{
  "n_layer": 10,
  "d_model": 128,
  "n_experts": 64,
  "experts_per_token": 4,
  "d_expert": 64,
  "d_shared_expert": 64,
  "activation": "clamped_swiglu",
  "moe_layers": [1, 2, 3, 4, 5, 6, 7, 8, 9],
  "router_score": "softmax",
  "normalize_top_k": false,
  "routed_scale": 7.21,
  "balance_loss": 0.00737,
  "balance_bias": false,
  "router_z_loss": 0.001,
  "init_std_router": 0.0225,
  "lr_router": 0.000469,
  "n_head": 2,
  "n_kv_head": 2,
  "head_dim": 64,
  "vocab_size": 8192,
  "norm": "rmsnorm",
  "norm_place": "pre",
  "norm_eps": 1e-06,
  "positions": "rope",
  "rope_base": 10000.0,
  "rope_fraction": 1.0,
  "qk_norm": false,
  "attn_scale": 0.125,
  "tie_embeddings": false,
  "parallel_block": true,
  "init": "trunc",
  "init_std_qkv": 0.0232,
  "init_std_o": 0.0,
  "init_std_up": 0.0232,
  "init_std_down": 0.0,
  "optimizer": "adamw",
  "lr": 0.00213,
  "beta1": 0.9,
  "beta2": 0.98,
  "weight_decay": 0.098,
  "lr_head": 0.00675,
  "warmup_steps": 586,
  "schedule": "wsd",
  "decay_fraction": 0.897,
  "decay_shape": "linear",
  "final_lr_fraction": 0.0,
  "batch_tokens": 32768,
  "seq_len": 256,
  "doc_mask": true,
  "train_tokens": 293900000,
  "steps": 8970,
  "dataset": "wikipedia_en"
}
Below are experts of layer 5 (counted from 0) of a mixture-of-experts language model. Rows are named router (the router's row for the expert), gate (a neuron's input weights, with its number), up (a neuron's input weights, with its number), down (a neuron's output weights, with its number) and show model dimensions 64-127. Each number is 128 + 24 x the weight over its row's rms, rounded and kept within 0 to 255. Numbers have three digits each.
Before each expert's rows: "comes before" lists some tokens at least twice as common just after its tokens as in all text. This comes from a sample of Wikipedia text that the model never trained on. Tokens count by the router's weight.

# expert 59
comes before: ".", ",", " to", " of", " in", " for"
router:124138102099150101128118076110110150172168112178126162159126100141138115143125136096155089130101088099084131114144164175166115108112138147151157126148167133124101129125135154182118105133160109
gate0:143129142134119126116101086133128109128107076136128123100191108154133130087112148094100101104139076134116180133145204162115190110163160145122137131114107148130119125081153122174125131154159115
up0:104108119145138132127143112126138118121089100129108087139128138122158137105074130067156101116145151151111143122133209173129121110135118110171131118113159118171113113099148100142137172142181155
down0:157118141128126155132115094094124120116179101087138140105136170139189114100113118107131127129117120139121127130078158073093133121148131108087063105109133101100137120135120122154152078138098105
gate1:152150150111154130106083150073126120154153106124119152144153086141145119092150118156108101110114143156097114143145109137162145133126090139151132118102150142105137078114142118168129086121106117
up1:157097159121166099112155124113154117124158152100125102135114121115105173121152123137101080130119132165085104183116099100145100105132109104106105103112158104135138128171165082157138144096102120
down1:134113143159125131133092159169141109169160147120122127122149132162103136106150129108091122114180093110086149132151182112120146144175097141122138117112149150123138093098147110150112084113134114
gate2:169131098154148090156125140066087117136144089143110153117190135109147112131142175101135111121161126140108139114119172167123089110145073161126126129126125120124146132105122131176142106130103124
up2:163110094162158133125095070088112116138157113147100159080165155122118158125142177116136106123159163145113143115103189146125107110129124121127124115108121112149115141108070134170131149104118125
down2:141111168079115156167134103143110152162099099113158118165152132135099133115186109101134124157123158146114161123127108109121126117134107132119139114157147118151130149121082146147180046105130150

# expert 17
comes before: " |", "0", "9", "%", "5", "3"
router:131162106095171106114119096117097160175169133159125155159140092156147103135123139082128119151096086107104121125154157161148125117112119126163178141131133148116081106124147135138115095156140090
gate0:166128140135146117083128136111102150154160076113121101118139137169166105128118138123117119146144132084090114117126159191114096124156165147126080160153167151090102158139159143106131104118124115
up0:130134136129105103125133143142151126124138101138147102057128138162135127135085143096084136129165131108156141123148142124102151147140194147114096141100100170110084162151134101094123083145095135
down0:114121143129093119104116123166121138150146115099140138099130129155109156086142119135140140091110113092155114114164118115081105173068110123090101154131138185105120173104137114096168117137136103
gate1:130123144141161123116105105131092117136151125154098145182108088182157136149095155117135109136091184115111103117150128139136115113130135155141126132149106095119156136132145124136111113142151096
up1:131184158136151148132128156139115116125104131113082135125161102172142135119112176140096121135085098117119136130109136126130114125142111133107098125152101149099164158128166149105125072129171074
down1:105110165114161135144125116161114131149141165084125120120156145130113127098157125129135158115121113148112160118134134106131170107088109137143160137084137122128177132117091105157129075103141132
gate2:128118097085137090124125158149117125123130103173084146139138138159133063193120198059151133134127117068132108129162130089132131145143182118155143119095120111136120157143105104134108108130130148
up2:103100125109132051103155140120129148104084099112118133151158153141087101141144160120122146118142122046114090135123093119086114122156171118098107109080147162117119149128122100096117145115110129
down2:146151154126128117150090138141095117058101137130073103138100145131116161108146146105118150122118135124135126113123114091177111113092148074067118136173147139132141100087117145146094125142157139

# expert 58
comes before: " of", "s", "==", " ==", ",", " in"
router:116154067128151110108103094115092176183139112163099157143149103140158109156139125114135123159106106105112111105133151116153125099103150142171165145147141155085100100119141153157123106157163117
gate0:122149151119154074146155120135117138160135144170158132140070102116174107176142107123118152147114139103089081147155113129166135130152110166139121108097114155135134149119170172096122125129162139
up0:144158135162150129135131142143133120147121122141178134113097131093218117173145123095148165128100172130101114120115138140166137123155107143120108137141136133132098165156119130119127133182151126
down0:088144106106160100139125102146125079103095157134170113099118131154109107118137129142106073120095122117127145089126121139125130137144129122107103101063149150133157143103153111163191133095168133
gate1:118132123125127160110132109138144186177153103137087157119119150123145077127129159045129106167137088110163095161136165161144130119175107127115154197120133132115117134130107126127164110126102087
up1:115176139131150131113117171140152170168162141108098146101105131114147117132110143088107099134109133124156085142116170170118085099145112128124116158157115141132107120137122126144143092147105068
down1:140145162149141167136145099126168130127117188120138142115162070090129080150136137167134125112103130102152124060133171122150112094154140120174130158113128110136156120142123130126078100139137114
gate2:140170159092145102129148108108143132126122137137110156149120147098138129201089129125173124105119135110180110136153120154146125138131133133142129095101112109109091105108123111117104132141190119
up2:146153175101138144125109056105128110161153111107126124146119158160176108134111133097134180107161126087155142116103169137108121134135103123070119110091150098140121128085141102114105122153138124
down2:152164140163163145130108133122089167104149144139153159131170143137144090129104121114124124166129119116125115142120092158117078133109112161100093108125109161135106111134124151113145173122120116

# expert 32
comes before: " |", "1", "2", "3", "4", " /"
router:132134115099148128123113102123112139187156089139107144124135117159128095147130144113152104177109082102138097109140156142140152111108138154156171143149141148118122116097132144152137079153167116
gate0:084109074166154127140089113119139124124123135125105145090170121129135137142135191119141114110126144128129134138112165175100101155171106123134131126146147106119136120100154141138091153146153112
up0:136159107080124094098124115119084149155163152161112145132131124116146118170154062133112109158117142103088101097155115137132142090109141127119157140135120156092075113132146159156157107112141101
down0:106148121086123140136100122099123125140097128138108161138122141147127143137148081135176089117112130138142121083204138164129125124165169098139155135178158136096120127137143120141091090089130129
gate1:130122120104125123101144102115121142133083135165084131122133144161135101112134137035114143186158095111170134160136152120136160125109140138147127123104135088145154129151151139108125140134137105
up1:103134115122154111144143119118124118126158127096152126124056108171128141160106136171158148143095139102141071106128114110101124146138155126151146140161095181106115103112112151130179122097132121
down1:112126127119150113103118114164127122142131135137102128097150148147150146146141134133117103160114137162136100149090179117171177115157117130148106160126121080123140133111105132114073142115153143
gate2:144114122107160128067106124133089105153143123134155132125157115123115126178150115124157060132144089124124076104180144156147129133150138133096159138156162151167147140133128130137160098118154069
up2:173119126125150135095129144164068091137120143128148119107138135138101129181153141138177085146118092089130080131176092119132114107153146112083128117168097158155149122155107139146160109112167131
down2:107149129120141134129161126131090141165126144130099136131063146127134145151107149119078130119145141120168113168108137118138139108128159101143121117122076128132118155123063162140123165132080174

# expert 0
comes before: "2", "1", "0", "9", "==", "The"
router:106161085088159092114081092122131139159146079173117150126130133161154074142117160115140098137113118113119111124174135150161095099126134161160147132149151135110090110124128142133139078160166109
gate0:133115109084163124134122118130109147160134122169153155176110132164114133154143135101168176124127145096130134134143146191172136133128104152105145137121132122136092159085112113112143098152118129
up0:084116105140110104106117107086126142143145132094118147126167135143167145109145117120131128168128108129100128084143086061083108088091142106143146135148138160113142091113160160164111159125144109
down0:158141120132115138091155126098125096123118118097130131144138139075140196137155095130162137115112110127078132137098107121115120129139124152159126108135086119067099070109132123140088124130128156
gate1:118101122153167145103138135117104123161154092167128149116154125139123131161146152106115121138097117105124118143185125132109133119115173157135139142091114111135109119118154135156124121146188149
up1:165106123157129140156122140138114156151115144102109121144157138128104130137160120128099102109086112111152107165185098132097112135066190087137130107090114104135133148135106152135158149133154156
down1:135144131132133130101136127167118152124109129147146119127150120161184122174142101136137129114076157121162103132155137143135111138126120124148163157118132140113157155193124155115151129110139137
gate2:124117066165094087145142056150135126131162114137073133120092109152141129169108165144192117135128121122126116092202105101138131091139129171133116115125140139114105107128150127156137114149171121
up2:125096061163100090150121103150137112113129089135076131113089093113125151148121165143176137129132116141129105095175101068147101088135110168141105109123132146113109107147131119139138170147145166
down2:123109133162128155141180119124129112167078138135118150132139097127136158144140133098118164090172169133097092171123090154133109140117140132122131145094096133130134112117146118130108147153118131

# expert 37
comes before: " |", "1", "2", "0", " ", "3"
router:116154110093162125124124083111097157166145098166100157133121095180157097133118161077137107158118092124119132119161143149152128110117130151148173141141122142097095101101163132151125090144139084
gate0:094157117076136117097107134084155144148147170198139140115135124134194103135103155135129127143120088139138138123122155117114141123086116121152134159130097112127074094073170120135165102133127118
up0:072114159080108119134133110089160158127117155160138123122140182126163091133131126114131134118139112133128116124106101094105125123086147104123134112124097114083095092110152148092125143150125145
down0:175154151098116122125125101147164140143166115122126115161156115169170100132108147153116135146108142151115142165140095122181098111126132112131128139165125141110114133144138132113125119115118113
gate1:098155128118144136110093138145105150143131132188123153104096145141165144119152123158194141092117143144145092059108121152099105103169101155108156166140171165096113134137118094119162100147127130
up1:091124121151169125105115127144087145135076126155138153136100162115157147109121134139192118106149147162104113099102121156071105132162128150113148157131170156074116144128133092122161164149125152
down1:152094110103119104144096140085103140106150111126139104100116160095090112118117082149145127138116108106083100152081155129142168153153121153144113118125160138149125133125082152172126179148136115
gate2:131139150110147127125144099136121125115133117140122165143106108138145120168120121101141116111043123148142114154105143169092103107155112158203141118092105132122146063089166114157092123108154132
up2:117150157100168143130156109141157115114100141157121150100085111120131113134116107098110124107079116146154123147105115134094093098158108142185156119093103127140148064121153107122084155110132142
down2:136127121108116104153098123104159110164130134075143150133118147129133096143116107134130075107116148151090129130152125121137091089165149079133130118117103136108158092163117108091125126104124092

# expert 41
comes before: ",", ".", " of", " and", " in", " ("
router:109137104098147106131108106115090190158176105186086158139117115147161107136144145090141111148128096112105090106143144150121108115098137144177163142159127118118103122104140146151115126140154119
gate0:145097118103135084103138122105150125133147175128154144141167155212154119141117115131188101172126118080156125104149147110116153138098138152138119173137106139141147159141125169147122137123109091
up0:165077107136119065119142132100152139133119177120158138133182138165133127109119094171167129164107149110097127124130140111118160134148080127126092176139101120121160164151131163149161153138109074
down0:180137146136109099068116100111137133124119137120107157085130147099137111143129097104081114137143135143098128176090113155087155095134155121134124136112120114147128121128117128117121159110140097
gate1:097132120109162155112119079116092091141137185139140137120196142183112085120122148121124092120121104084110099130137124116106112125156133118178128132156100100126105138143092150130173134151124116
up1:105145153116126160108138118060104110137141133102158151106132143137131150107166136100119105129118109123132098147127127118138102165144143113136121128173097118104094123136089159130096125169114126
down1:137140167158135120096160147158109105091084113151121175118119177113128132092140130055111141137128095130130083084158123112127166128096126138146143150107113076158145125139108118119126162109152152
gate2:129154144136121103101093128149122161136100118123100124099136116113114050174144114129123147111128147108122143104156093081123143078133098130113147110128123130136127087172145112127151116130167132
up2:128141148164141111123131168099153153133159142057117135116124106099086121130147111134152165150112145114100072122162119095132114085128106111112115144116109148133128103154152107110139115131141091
down2:114121093125112122147134129120114133133134125155087101114163123093126154121131106113131184101095147103150080171099130131110132125105141157132130132113145112116140100183094136134124150147119140

# expert 7
comes before: "1", "2", "3", "-", "4", "5"
router:124167104079157102112114100091098143156150096166113174131124092166141078133128143087145127152115100103120132103157145153155137092117125133159171155160127160103107110100145135150134071151167106
gate0:099137081157147131071131141104174139142147139154137100147144094124185104141153094115125122125122091081134113123160107127097148131111126115154173152124113124148119158180142114123131086137127125
up0:137145114161102102113130136119137105111126148149145088093120122138148086115121093086092128113143095108177164105152086113103164119090128138140120126134077128134144182193095114113095099129123167
down0:151092111155127101164137148140131114178144140086156154089136103129115157154121106139113155144164117101095126125104130104132138100142090152111112110102143108119122121155125093126168146073101129
gate1:122134121153111122134137120130075113141147141133113187120098116141142128110102137119104118127089156129148145088130137127135123111129145179116136159144137132094148121118143210163129133133128081
up1:134102099120059095143123115131141113122072154150145163147126146111107143141109152098123080146133112154145138132138124134099152161109163133103131127183126137144110128092120147145097129158165117
down1:133150147165147129111121192149071148140122145143126128120127123124115146142141152079135086106149143114137140116155151093139136103128139099134134180123164143147138149143125158143115132120160104
gate2:123116087151119130082133126078123128156114140133132133133170107115126125114119103105193120146124120121134101096143182189096124092109107157142148122184119111103117140129156134134189149150169097
up2:141104130120105143110130155075110089112076148125152134123168102105146133085122094115172138101144105166142127109117155155109155127089136136107116119174098150120114159138139118126170127141170095
down2:106129109137127134153162187109116151132105121184127123117123112109100120085151152098132148092146155112142195157113154138139099092108128111118158182149155131143116140101145124160127145123125141